Experts of a small language model.
Experts: 64 experts in each of 8 layers, 192 squared ReGLU neurons an expert, 2 picks a token.
Training: a variant of Muon for the experts, 818M tokens, 6369 steps.
Below are experts of layer 6 (counted from 0) of a mixture-of-experts language model. Rows are named gate (a neuron's input weights, with its number), up (a neuron's input weights, with its number), down (a neuron's output weights, with its number) and show model dimensions 0-159. Each number is 500 + 25 x the weight over its row's rms, rounded and kept within 0 to 999. Numbers have three digits each.
Before each expert's rows: "mostly gets" lists some tokens that are sent to it at least half of the time; "comes before" lists some tokens at least twice as common just after its tokens as in all text. This comes from a sample of Wikipedia text that the model never trained on. Tokens count by the router's weight.

# expert 48
mostly gets: " and", " while", "\",", " but", ",\"", "),"
comes before: " and", " the", " which", " but", " a", " including"
gate0:561478488481524550523477545524512517467501501498471496501483502483487500503491530502490498498521475501484504508489512565480503550467518526520559438475514474507514508508503468487502504489474509483525498513502471533494500484476487504486484503516509496547528478526491476495491503452481494473546503471588527422513494500502507501493498491538494487532531497461533503496460507476459502487466504492502500508502485475466461483498502521500523463505446474500557501535462535476504499474526506
up0:489513487500483434494510499476506474491495493500524446537559502528502574524497475500497484486455483503501516494471503507488504487522510503461456524518448517521505511497506516463462498531516477472495500493500519509509475484533499482520514445466554503458454522473483496511467486512534554527487460528505501512501498501526539511532502549461536567471465496529497496507514501497520534555514495460478454494468500503546528496511504494483476495517480500488501506505485512509522500506543501
down0:484469507485515497486520469501511513498486534488514505490527517497448498524453503520500489520510506502480465452475507510524497467491552477499472502406492492506483468496496506538528499490531504492499530514523490490500481492495495495506503583536494511499487505555520521439501495506507493532496467535532509533495501480500495474450511471516515495543501503537445472495544485498516495509486459480471519510502442496532497492609497499489501496503513514495492511498452500526489519507490499
gate1:514488493469514491492515500463551518445482493508541508521547499494514497508504457519481494495487535483484524496517516501499557507556522560497505479502502484507518497494492524477519491509544473535468524506511530513501483563484489447511525497509502500503525524550500453482521503483449500506474500497485487463506494500476454485547456482495516498469475549485486510524501475477498504547497506463437493498508433492493482590501501469498505500472508462486483486516504503492490496505493509
up1:509482493500522505497509504474527529464479495509519505504544499490515497490487450512489491497482549478499523501532496496497568512551517564498506476499466492503509479513485535485520475493562471506451524502502527503502505534484480460527522519528501497493515512555474449496506511501488510496476505462472483478501474493449466490516476495494551480480495563495499535510491470470485499552494503487423469490498459509501469557506515477504498500503507487525484461537558533487482498505502514
down1:490499502492502487503514518488515478494485501453511493498485526539477499511479499539561494518512495468439486538503446582499513502519442527507474505526567499500526520564477502516494504542487461510520499521485531481531490532505485449484519477549481501495460501549496488479540492518538522529429493517501489509500502508495504504446566483485494509510494523529514467491491505495502477532508513491500461512499472474462513474483490501498500478451506507460505496486488498480489504498494504
gate2:504488531483494408498496515467468478480499470502519501513421494517566500495507552492494500473500450505502528465502560489497455518484465470474522505522482509488479537491480504461538476501530475502507470501536536497511556498502489508530513513502509511503497523480452514562511455476467497518492509484507498511480471530508496536503488538500474487495494497493527453437490484502528499493495556496490515498534501491504492497500473534466494505516509494503498557502516487509533496479495501
up2:509502504489500441501500500481462452456511461529523512510450491505555496493548532497465479439486486502503519482495522499481489488490485476495526508556504509485494539501473497450568469492509469500497485502517556488526549508497491480533510520508505500494488524455470498553521449487504502484507530496510530509487478543495497519513501526500498460493501491508511438456494448543538504505500533498493509478535473500493501516502505497470458517542505496503497522508485480519559493466496501
down2:489446510501467496493433506530514564507507549491501486494554505522445589490477502531494545513515495462520474499455499495468530500506468505475520498467498510509504513528533509481484500493475512522505528463491506445497448498521462508547519495509497518474469481492498517504490459494511500524515537532538490496451522506504492497469463521500488483520514496495488500503522500484511498480489502484467499487487559484573474481521509501512505487510447515475497498516498482489476521545515488
gate3:500498520528442497491503495498515491502511501513500498525509560488501500531516518478499517508505524498495480506444485455489503473486474487482509518531487524513469489516502477469475499494553592487509502520457495454532496524484551522476483515499480485508544570517523528579495495509506491491481488497513500488489499498509497451483490448501521500507494479493500514500503495560502465498499541506542487500500497495504507546428525481460506467499500508474518552519508530493481500499452474
up3:499497507521453500487506481497501505490522506518503494524526575500483487523519500494496527528500505509484487504447497466480505484489458485484517501500465538501488489505499506469478498474554609497504481524450500452518494549496537510491497500501482473506553540534507525553499495516496490488498492494511500497499500490516513436478496445502529528508481483475502521498516501519505475500496543515543491492503499489521502542432539479445504491511499512481503548539504511497464503503453482
down3:530505528478504433486480491444532488490452497531491471524495542514531506498522513445504459502464499504502483485499496505518514435461499516495535505524478484503542553530545501493502510530446472501473501557490476502514489497545501465564516484522518500464493508499494477453512506501474492516503481463493536536487535447483506515505489508479535485495523517486496513470505496497500522547516504516517509498526517489418479468499499504494490505547501494498538480509522500500490504479536493
gate4:502475512505471513476484439542490500501472460487464490433501499499495514508518522505509533434490484508529482480491477518505526508465512501545457516448504501502495527493522495486504488503478527508536487496514495499521505500569521511514491496496468497554497498492503539547505503454469489519536494498480513479519507504551500525476504502502466465497498500531479487485478534502547492487472554491567544504467499509500519470506505491493471531440515516530527505527526481464519491464500450
up4:496470511500448489464522491511515503497490456455462531497502497500490501481498492495509496500526501499505499474493509501525454475462479500538498475496493463494473506532492494503490494494555497504500486511477461511562512503515505484566534497489496520499534527511458563494450521480480467498480565490495525522506487511472543489486496536492501533480520536518474553487540533464481538519498537504514502504496501470429521465499502496504524506579481510505525493465494478495498521467530511
down4:507494525509491505500471565500507563451503508505530501451521493501548497498508506521525531477519503464566486506460510528513470503514510491523482538502528463513518508543494485510487486509500509492477490537515480547531459498524498526505514497474482491469495525518495443498500491531495499462517504494507515499482487474542483512503504497497507441493499474488498498526399491451501497480477506493419534489480502487493523545487496487500512506472495522517500437521525491463512515492505499
gate5:491501509518511498498508498488540473547529502457470510547497499491480459501507536505520499541497482501475509503487501529493512499604521474480500505540449502496498514461501491484521489505485516513495486496474485505463485538496437473500500518510534457483518525488510490492526501475495452525459495507487548512549499468480498505473525473555465540501530461494508496477481490500488523506483518502545502509482547524500543479496499501499499503446530457482468535512503507492518552452510486
up5:517499505493468515530500462539493500469457517503518495471483507521509517500502465483468501494509501528502489490516490491548461500450491542516482496437548496500499490524491513533489486516500445503485510492503516486520541485574553539520501479511482521490488470488478499480488528509493519460533501483492489513500503497501523516542490516462547471473502522506505534517505523504483480499515447459480535523514413479499427551483499497503506517497480483515500493468502485503504511566480528
down5:487489515507572508491483508507507477561542513483522497535514503457427528509497497515421521484516496542475504502525497507505519478581517479510501469524491440516489487500479507515489505496489521529509494496489463502503505489502461488497483513415493508473485534506493518504484497455502492499522446496507542545522501501497525495480508495557500501531497498475438503499506480484519502503508504502527466489517515501494536445488499492503520502437512492497528505499536498537502498506493495
gate6:479516500499523502493481463502493499506517490507481430514489547534501475476483438516572494506499484479495572500498506474539520544506502495488500535499546510487503500503485500503475506518494502481486528474527502485451497473501510486488534477524509507501486469553512498482518489475460499494455489509501501503503479495468554525516483502535506481509464455490475487491531524503508506497500457492476497519537545515511561556500478497533505483463498488479487543509558549493486539453517497
up6:513485514508472500509525529497536497475494516488536556495540477451510508524512549489447510497489528540501448500501498511461495481494512512529505445502446489518494481493509508484505473499527468532492480536482500516542512529498471530509469520501493496500527510456500491503490505510518513524513537494491499499490513503503426493477533499489494501474508545528512531522473495487485476497491543504497497495451434470500443479505540505474482554521522499515535439469456479485503481546489496
down6:447520497468507499511495454532514490507466508540482495507521512519497505515493483503505453506471512467518550461469479514480529521625485480536517481500510501496482504500497508499497501510539527528501500506491502505509493557535500499532508472485475478500490501494505494495500517439526506488556500470485542481501507501470545538499501491483499470498462499519534518502524447519484474524488472521482540496471489520508529513485440515494514491438519511492482455503451506485504495497499512
gate7:469497503518494503525507472504529538466489510508497473516480497473506511528533470475479509469506504504500522490515521507483479510503499496473506476496492478502494496485518482474529504536507467539580518461498558471484563436506507492520511495529499523487548478454508506533524502533472498509492491490509512491483444489502465530551497478521522484462510501511517549499493491498483522503490523488496569534459464478479496459473546503494476526572480463534500491519507489500467480512461507
up7:531492491485494501466488526515487441524499485501500522488517495569505513466491521506516482500499500499500468507474458476490541504499506512549493515502511507495512510538475535507482505453490507458432465534510485500509450564494498505490485506461506473506473505562489490422478502474514502479501509541480470505498522504495519464454500532502481503524500503487490491522505518496510479508513476532499439480525555502497503570518503495516509469480530548452502496487499510474538532485526500
down7:517499486495477496497499508521523485500499512479453517487452530531569506488527450501523560476457527498520506506501473554502512502467428492481506531505545537544440460476494507483446538487476498522499500504469534504504502512505489501509451482503508483496500496509516469502503499540500499489467534547473499466493488487501504514497518498466500506487505503510565486477499491534482458509512508522473497504473475494510481477523510485512476556485494501533502499568458441506504495514498499
gate8:494501521496507465500530485505492485508501504490487425495499504489488531458493515538495529483499498501492510506502502514466493509456503526503471470483505495549521515499540543458479530491458480491457502559495490505457512521485519512495475500457461495498506513509460498451498497528507498499480484495494494509546512497544520438513460497551544519544551503496493513473532518502508470501514530494505469516501516495535505489502500500505492512498448461508571498436552528549497501466514495
up8:508485491495496518503481521489511527473499494529510560518511487507510490509504455486494486505498519498524494498489497488513519510535487497494554491502486497434495489500462464535515464528527521497514487465509531503542464495512493466508506494563558502500499499510510498553523515503496498501504512491505506475464489475453477539489538496450493480437445504503505489531494485483500524522496447503478543478505483506437486517504504498501502487490544517499411485561483490457502500546526518
down8:504519497566501493505494536519538502541505463528526500479459438497432503525510514472485481545498497500508488460492498495472499496473492530465516493500512496510545521514533482525479529456507499503534505449501453478484553483500512517507439499459497498507471502486510499458524474473474562513515503473503499534497544484499450509523496510497549540480487475491476500499528516435481501498508513498521495468505500482498490473537489520486536513499502500500504503495538516527429502505500505

# expert 10
mostly gets: " Preceded", "Personal", " Born", "==", " Succeeded", "See"
comes before: "\n", "-", ":", "==", "|", "==="
gate0:474480527483482488511481529499528485498506488499508496527515509456524502521509472499502437532511439512476492487514518492542507496536447535528505520489497492521488492503495500481498477469441489465510487513509546507537541495521479501526525500506494537500511511442431492494471486479494502504501457499490501496490467514499513518512516547489445525460456545490499481522558554499492497467472487538465529501538524541492516534479500480506500539490509471522476517502557498497499465523481521
up0:549515495501543506484518447500469515500486513502495503493502489549473500504482508521502538486482563489512507521493477511475487500476543495482494473509516502488504501483492524510499500516537500540500505483491441498446466511501536496464485501484507469501484493529579513508553499516510499501487520503502497503512540481496460492504472472530578491511543452503504510514475443483506507530553519467511439502464482479503480483543508541498496455503480525460516477483450505496508510476499477
down0:523483508499499466500500544475510497518489499464492504489487466507515499494497498507511499496573522516491518518509532475480495430504521485471549514515478482436477501521484462515541474494514480499497498548476477435509497466530497502482479540501508423476491493489512469498475511475522514499492481504507486522497542503450591550501515512508500496512503515501459522506466503491480522498521526480485450510482521559475493460528491518485521498490526509498512565510501524520499503512513500
gate1:529500532500505480507498504513506510512478485486501408516479502522489500443516497498556518500536497503549468475488507501496468529517538494575492500454468501496479530513490533511536514510482504494504542501533493534511520519541496494452479506519505488485476508521520497494461508487500470482503479501471526516538513535464542469530500497488479466522510534521484532450502496491496518462471456548530519513498490518463486497469511496459480507470448484491500485491520478545494521500528454
up1:460484503551470497476507521497517514497495471525500461461494475508508519490480502467492503460497486512507460498492503455496486507493502509561508488458529502533513498479523492513499517527508518464482500500501470519496499497505542528496498506530525509520484495531505497503506506547530470482500464542488512526513522523499518464502458462504491450504502518570517526506501479492521476427478486493585486421513480543490529465503521494541485464563497538495529478492495511501497488488515486
down1:501493492441549451541473505486455512496476477460505524492498465498505501496528512477495521479501472505528532500454479550488516451426514545529459501500467468538454500539515465533500506502515468488475508506516528500527496489547480501541498505479534505504475501526532497455482499519484498471509520445500538503519483485516532488484501510522526510489499556442518478503509525478546504493501494488466490503474489505491498550507514501517454535469479498499530479495511509541504512492494505
gate2:498496504471506455511524476499501548503504509532525498505451545510498495507523541499472450538527506455495538567501455535537503488448492485521512504496479518615490479500505467485498475531523503495477485490507480496487491458498515418482507488481511479483482505471487513478489469513483485504533498480478524475483502478526480457499552539500459489504485509517494506523493493502459511527480475478517479511498508522516481519540523509506505491532530496532499519523515498502504458505516497
up2:512504500502483542506475520509495481501496495484473501507573446473503506499495435495532518457495489539502473466479528477484488502576503520484490495497506490391493511502488532496504524452483493499508513511500503507521508530500495570552481504513500525521526502510509485531497539482515517498433500512509484530520495518470537524514431462493531519495519485487505492446506493497540497480518509515497505500511473480482510492462471496494497517495471508460502483480476507489497544497492505
down2:469489450504489501563501521486495516455496559497488485520444517498478510541514504513516575496505549525476494439494498511512513486552488443467467494486494520496519482499513498502512546468501529494523513519502467454522484528492489473545504517501515481553490504503523500501506538493478511495490467507500479504486508435487516502490496489519476500489491500456524501523496489501537508503497535505496527504479507497494492496492516502459489507565573443534498485500511496500458500452495500
gate3:497485494495514461494471490492430517483488485500507514499516545499506514517499477505474504500553542499490511537497511490497531502511534499516518499529476504456573524513508493472515503507505527538517475482448514496475463511475499501540475499501510500480504507503491531499526454497470501501517516490493451495464524542479437464528457473493526514496523497463505507516455460554500467493543496508479502449494533466495503555516487509501508458491501493520557506485515518527504487490506428
up3:518518518512477535531515502501566490522509517501497475495488456496486483477506499502522501511456482488524488495501489514505465494502485503483484500478518495562423474485495510522488495491490462488491542503572461499516550489520500495490506499494480500521475490501518481500470535500513494485490480517510533502512472426525557502484527510510468494499472508528502500490562518442496516509486521493538498574499456530516517457492507491493500516506501498470446493522478482480494513523496577
down3:495501509501497480487516539572466452513498492536440559496504489520460499486480512511484527508508527502509490495498495499539450499482518499506459510503502500488511517559509421499533494525507474535450562482516481517531523492470496502463502452499479522507503454531516489498543484452503516503503514483531499516498502503492482454498533538500499446535519494454497487470527482464494501503500516502506503483509483498496483536500532485460543504532529516504480470453504497486518496532485512
gate4:466499518582479502473513478540474502524510499521519506571520497490546544504513501502514509515538498504492497486489475498478476505473503498507475544493529504477495501502501502476469449490486497553483501481503491501447476500471505527500539535529499503510469538531502518486492532485491488478474487475540490503522522515502443499504546469498500527557456487484504505499489474491490518557505486576473502456506518455504512476522495485492441499500501513515515437499516516508506490498477464
up4:542496484416514498543501502455503508477474500475484505431492508497471437494500500502474473483482498502497517524522514510511526501527505505513520452511472494524488500499501502527535550495522497449521497510495521491533530507511502458501476457482502486491533450486513490514510459529491513508529521522466499491465495472501538506495467523501500475444523522531487492526516526508517498465499518411531506530499484521482490506478523512505538492496496500469488572503484487476502505497527553
down4:500516515456514546519501518508500488504495494512554491497487458506502500498483513540430517518487501558532491563497461479518514455531496498498499505512413514512496523445522486524499509526503545467531488553503492482527498513497473482477517503504535549485526481501483467468518460488531541509491497511499533505499492533468501515504479494502472522475493484512508503483504481548524454500513483495498504489502462435467499501479493513475526488463509497475463513478498480548468480529509514
gate5:465540491487502539519484503538488523516510500501531467521496497443502489500499504475504503508494495501486494472492479537562510539484479509533468511512469492482500510490522500524461512493509495540463463501499489491532557479465519503495446515505504468501489478504500514518471554498519501498501502464537495503552500527477508523498433526496546500505507472502501459492499486481491555518533492497472501558496535525510455489521510449497533486485523456502461511521537488518427458501514509
up5:507458510504495458490516485461530481495490518500489513475524509555500514493502496533499498494499501503506515552505512468446461478524526493481530491464521503523499491508485514467550489512488505464535528488500501516472463526536487500499551494492491506505512519510508485478549464500476501507488495568468503482424507443506499464493556488521456498484485521514494528517499511512511456467470515515517502465508448476487557514480499534519462518510469530474541490481478500488557525500476505
down5:498490565501548579501505416459519539506518513505473496499489495438495505505465516502494548484489481496458528479472511539461492509499472479490512491488507500519486496494518493543498505500544500499520508501501499537504523496515507453498494500501506519483473521487437507495486462502498498443495513540533493502497492488506528500524512508480472503465526488512454508509505547498508471510479479496542451448494521494511499509444498515484481523500522504528552482496498563528526487502509474
gate6:464498485520497510499470552441487514544501508499511504481484496509465499500465508517527506464534497456535484522481468496492509501516499516462494492483491500496497492503500494492503567494501492433533501499510502518527533480499500511469508535493502489556485499501499482465555399514505495499545492503515515507512499542477532492512504534500483488480484482493537506478491509496498511510481498483504519493502502526531479517493599500503464513495462499583478471504503502492513536504467459
up6:472502489509491492499470527461458520575494512500514507461493510502467493502488493532524499464546487471506483539456493503487511499523492545448476501491510486498483482494501492522502549484514523451572501505509509508525512480510506475451500542498497465512488499496488493480550431512510500500526473506499508503522463520491540497519531542477460506473492493508546514488494512472476559507484465493505500497502499541518508498484589505509485508503471479570516499499498498495503500515482462
down6:503507494471473493490501485510519518518499503463494451498484500508491506498484497547469533487501492500563475566491478567505487476470508561538490502505508514490498513478497507526467520501514487551511515467485534491513448499490496470425527522514499467508497502498506463508519507469525463505576499522505517514485493486514537520498513503493516496540487508494507512546501474503490500440466471473481480535538467475528521541484487505535537455505492484498511450498546486516477502494480479
gate7:520489500528494536467535498578477539508461480535558501450508524498460503489513547517497468497499509478501512520515484500512457525486488486510481521489576516494533499494494484473485431520515483501485535483508529469501495513504466499466496522543514511438492460503531497522485493497497515475498532502505496471500526534495497561464502486490479495480509490475444459495509521527516459503493483519478543494488497507544459488479504519495494484536501504498493541508496460503445504514502509
up7:518499485501515488484545525499498514451476536532515484484511526538449498492542508473529496478502498451554506497505501538556476536507447511505469522498561500476479472499466502498508502516504475514496511505502505549486473500518497503488498499512503503501516537506507494497498491503500524489488539499531510405512504500512500491503509470505433444466470489467504461485488502531503511498489523497486479521493463500503420503506539519487488462503566495502505554499515499486497519502481463
down7:499512528516507471508455496507512519512506461517514474501491514495502551527462499489520489549439510468509493490494476516500503554451497526474502482517561511468530457502485528447440538492501488493482503473513487512505512472543515541474502490474507532460500482494502469478483508522545498486531493557516468503489510525573524505499510502517484521489486454475495498499503508554495504482449461492503492508533473508543513463493513507493505523466484482514530544526512495502461493494499460
gate8:488459477534464509419570487504501500492497487520507504489467531480511520498493542489511513510441458469511501510467500490502509470505482500523506498475453470505527472527494532504481472512514502493517490509544495553538516496521505559439494490507489505543488507523516498503517501492506471512502522485530502490493500488506496483469462473499496561522493473448490535424494504540497553508505531493555487497508504480550494498500498513458495498535508502500508495498517470539502544505511495
up8:517545522465549490562442523483491502514504500500492492519545472530489477503500449509473488488554523525476502498532496504504494514514535500493496493518558531501465540476517471498534517484476496514485504484459518462477485511469497456543497509485503488474511493493492502497494492511491527482488476514477479513500497496493499526541533514516503446457515511549503442568517493458504449500500487506426490511481493521443503508510504476533504501477498495502496501504480553476519455494489509
down8:510484504481536504480491502491498500488482511504498466505508479481447491486501495497473499551459504473494495493521504526468479542484486512520500504497492492487527502467505524510504566504474498499507502494498479493464539504474584454499496496506496553513518465516504470501504476459578533502513524513541533537469467497480494542511520512511503452508497504508492513477497488483472494484509533498509561466503528501492474544548428505493486496479455507543500543523489499505482506460514551

# expert 20
mostly gets: " ===", "\".", " ==", ".\"", " ====", ")."
comes before: "\n", " The", " He", " In", " It", " This"
gate0:514477498517484500516506499489501478486543543475512472504511485499497474539487474509522491503492505485528497490452484552458553484513505501501500506528506487500502511497480428466522496514504509527507499502464495505496503488509512500494526460457457508514517501458536519445496505492464510504476487533523498440532500547522473499488475462487548493486511483535529556486533559469517495450499475494518494486459508446472511440503516513498501513568515481517508498472515549508525479518501494
up0:500568502486509485466500516510499519533479494501483529493494511479492491447510529475454499510529490519460516527518516440500471548500486487499501504480495535488498490497537534535475509497491493489501505497534497485501499523486505492502481515555531466478462520512414484526521492509552502503513510484481497549485509466477509503517504535521473538498498495464482481524492457535492498543494522500488506529523496502562492539508484496512517497423497497482501496525477443482465564476481506
down0:513490514504496478503542496507512474509494561471499508499466517518564504507488494506499470543498513491509496496497516567447521427451514565514500523488488499504464497509527469503508525517529496497534507498497546512495482502549541489478519489498468492481497405526492558503503521481495517475508531581500495492519464538492492500486487491511523502498504484509488485516508530503502499486535466521497468505495503450501494475486502489464478500462522505471455520483518494485496487472504525
gate1:467503461496466534485535482502492571515522501540462531499482528464503456499500495479522463489530508499498516504507531505489514484539508518467543495490499506459498475448510504534576534499498508463507469505501480530496499505494458486536502500459497542492494494472488533470487473434487500492510490502516502554490512506499470501485531522446497451506502491449529456506497515506535545500581500501500540500519520505500492475513503498517492464469522479494513494495482505534502496513499520
up1:526497532511531458504468521498512448487479500459526479496518457533497537501496496521477530511475494495507490498485455500515493520464494484534453515503508490530500513570476501484432463501500502533487529500500536475500508492499538518461499500543500465502507505539503481535509522573511495508490524501494496453505494487498531500520474488549501542490498510547459553498508498494464460497413500499513457500476470487504503533482490519484511537539481521505490499508520497474497506480501471
down1:441490500469471537501500477481489495528484481495494479507538536506449528509507499496500479469493469506502501504525523502514477496510504500534519506469494489517479493491538480489500519477463424506492453483520519488511480491484494529470491530507513483521493507495532494488500548516524491524434524560496514487507505502541470481493474461520486515563512482529498506504541470523477494515499500455479516534477543470540502519449501493493501515496492515584505506551451494490522484557507488
gate2:427499510502473543501517504507525506501499472440557498500491517476518526479472508500517503494465501497503507497526502491498453437517476525574504497477481494507520485452532489504497502560497504524484476512513496530496540469497538500483505497484496498512495506517495471503493465494518513486560516470482565486542534543494457461517499516508433479481504474504507511547499495460495500498476511484539499540500521556494506496457536512522500499455501469522504519495502476524500505497485505
up2:417501506499485534503532511498518511503500461450545493500500524487512528487463505505520483492465503498506506496535510491506452441516473522563500501476482493499520483445527492499499501543498508528486477512512501531499539465501536494478501493494496496509493506524489484506494466486518511472548511484493562491542535549495440451513500519509440473479503483510509512543499500459498506500474511482528500533491522564497511498456527515519502500438501468508501543498500469527501504497478506
down2:450529472484546535508503528485497503544492527459494491504442505508484542504525501499466481501460520503529462528523475505495517501458450498523499502408493510541512484507568511502500509553550514494445506546495492500500474485499528583529525472488502499556502507560492469506462483485486525498473511502501500499485516508507511473501540480471502479492481496496502523503527492516483508535514501498509512481484480475509480508481472503525459497464505494486499508488515502487499500491456514
gate3:502577486508481495498486503515520501536502500500491495516498493505511501497543530487587510549544507532499488478504502487473469503493537559501533482447478465506451500502502447472532515511452540474491523526490505535504552534526504490495518529503516512530488500499503481520499467518514502508474487492481497483480491498468485491476479479472480444555500542508501467481488486471506492515471495508499486499515442501542461449497467491501464496516506445497510527474528536505495504502501510
up3:499424515487537498489516503489486503484480512501511505482502502492498498502454477516423467438463504466493508515501496512517531489497460470507446525538522519493536500499503560544462475502550468525502485457499505458504440450446495503500488495486494494481523499509488532476500532482500499489507514519519509510522511507514517513517521536517522559436494475484501541524508514524497506491514500494503513501494530500445528547502530506495519503488495543505496479534468449499500500500500498
down3:515484443474500496503468461501481502501459502546542496532523481491507457494534509443485497491495551516504493456494494531482495523451475515561498525518502515488499550521495495486506499501499522519499498559512471487498494484524522504503519513510497533526503499501489519512565461499529500509483509499527503494444483486530511536494446499535491493465490543497451458499538501493433471506492466472521511521513513502509455517545489506493489491517504460520499501471499445496497556505491499
gate4:527552460534495500500444484564488517486449495485520493531518498492549480467501500484513474483497521488464496470502498477515483469472503527483503517506503485533507504500505480528464508506485516485500491530506528512506513484498483502487522521445549489504513515466514457509530563507545498511489471489503518509508500543498510475477521504469509477495584495527522503513492501421451441498499509501472498494515493506505520481515498505473559522518466547468501475519531490486487483539513474
up4:485458512473501493492556529437522473515541500517472522469493497502454505523489502511486538513500484517528502550499503515494511534524500482519499503485494512476499497511502527492532484494513488530497500472493490475505483515507519491505480492551467516499500489534463572491458444496459501460502524511500481501489497451503487518516475499526492513498412520455467495487510514577547569502499475498524501508491505491499480528480494491532455475486545457523491509488479504503506522478483515
down4:481501474494496474512474545512453491503479518502507536479503530506449497514502483509522502505522511476539502487493513526493495452499452421533499558495486507516510431501462496515509501520500487514504498492552483506468489470470493552493503491504491526508490452481498567515454506454537509538502520447506483476483541500504453515463522464490494513498500513493484509517470500499483486511505508488500541502488466453532535496498486523548473508511529479508474526504508489502552497545515521
gate5:485592495561509472430497510521494489500537490489482487463495473497496530507503549491506460534503540508480506493501565480487524519468506492464489499533493498539478499503495521471532518491482500507476533553487490505463524490497531491502491497510515570511498504513513452493480462507523439467527466497496522510513543507479504474485521470485492529443499514519444502500520536491479480507489477502529486521517506484493481505525482495497491570499504491494516521507515497483502473537504500
up5:512425491435468511550514492479520507494454509500503516528502535501500479486486444519508551468498470488538506510500460526501472482519496511540525501476509493475518502501503489520469492527528492500523485452507512486532491518501496524496499507500473419486504497481488533503526545486488587532487530497508472491491468492512502508520480520514513460559515482480560482502498459505519524499504518499475529502501497536502522508462510496497507423496477508504482480489488500521494537471497500
down5:503499504436481480503498486503476521471534497465546501503545469498499462477505491552501417504517532496481552505473477488470479530416505510536528548514502503511514510485477575458499492501522523503519497523511533493495525505501500509508474500501505501522450511525495490490501520491481493474503496457493467499501516528509458478511496479508507509499503502497497480560546508503445521452505504533516492466458527497495466490504553490498507558465479522485504492490514490516491504494507495
gate6:480540570477469513486496496455482511488518487496512494512448494495495496498498492489483479563555505498477467412480517490537540542470507470495487502473487493563502506470468502483512485499504508459493491472494512477470534509496495469510498502495539505467515500501497468542507485511486535524515516503503505508523442558512536494524490506547463493535515523513487524507546528495510538489491517502457484498573491474496550498507502495526458499500506483505507493489499492547490489496501508
up6:504473436527529491503501513537542481514483506510489511495551507516507502505491506509510527443462497507523511592518471515462461458530501538500505499501501508458511495534540498512492507505500490561500505522501500511563473496499503533487499494507444487512499494497497519465491508488494471479478503498498489496479560443494452497472509495446542506467481480493501477496440480504488470503510476498535521498419512518501470498498495505491552496502493526500493503510501507453507522507501495
down6:504514507498513523447481503493470434494540545499461500536484505453489475495474477498503491498521553495517479469474556527475501517511493520556452500501506498500535517482462500504509503478495478496514524501496504502419515480493511524509523515514498500492523501514487469499468475488476526462509504494526497449471499511520506485543495503500508497507507505526497501532497510528491500508490522549434499458560527508487490500482497490487479579499491468485489502500568495521562500488489472
gate7:566497515498545486510504497480489491493523494479500461535504499471469492515515531470537507537500509496494503553452564487503495499518539493543504508485531503530488448504518474522498503489503484497502491484452471495556513489484496421461500533470508454500492503487504477433490469500500528488512507544479493498535483465500467496463503494520538506510510499501507456518473502497499509477493492480503510497512462512484506517551522457507514530518536519478493509469514424486496497520513541
up7:426513482501462523481494504521537508508471504514507554449499504528530512481478455524453501456502482496510496453537446510498525498484471508456500497534490498462513544501482506482504493528501537516497512513557544502458495504506503572526518481529503536499500495519500538544507519500502459508477495459526512510451519537499523500527496505469465489480495501496482540488507499502492495523503503513500484503498531487517494486443472528491479471482476497509508497538486571511495500487485456
down7:498554492485491535522510518462545522457547529492503536478515478538512503531489541414511454524511498502491500497499474541524496476496506515502500477518490525483499478499479480467497486515518503522490478526534494476558494497494477434500506501488505471426489479500499523451475518496540496509513483505497493471512496535471454494501464494499523534500511497488508451495481505474469510509552502504502495530503497498484497491502449497516513500569500500501484508467448503564510503510496533
gate8:501474471490495513519492464476515514508588540484493468502552496512464500496507512548524471486513462484549500532531497501483466498501510498486440494498502461501505502467563491501463493513474431492511498500512511571500483501518465504543482470536503471505511537483499510492497520552549511441534489502509495501516500488462531495504472501484477527508499501450493520480509485493516496501515511500515493476501492550511505514431492494508509552501497491504499496503471498492492448474528497
up8:499462467489499515513495467474531523518580555480495477500563489503477496495522502528509465476510475471534490540536498498485479482502510500485448497486518443491524495472563498502462494516498417490505495505521532562503498503506460499528474472525511462501516515489497523499497521531558512450511497507518491499507514489474525489504466506483485522510489521457466525478500487494510495497505514497510485483501491554524528506426498494521505543501491495503497512515468519493487456489524496
down8:524479479454530523503497499469505453489528442519501517510409566498504485498495496505545488532494495499517487522482476512472450463457529518498512497536524490521502479493500483501553520510493505485497496495493535474481513536509498517458499471476500500521507507511465493518500502511507561500509498517488479483503490496531532504534517495463493493493533492542488486476487535492517507520507480476474500452510512506507498540489478507480498490485476499562479515476523499501536397547515503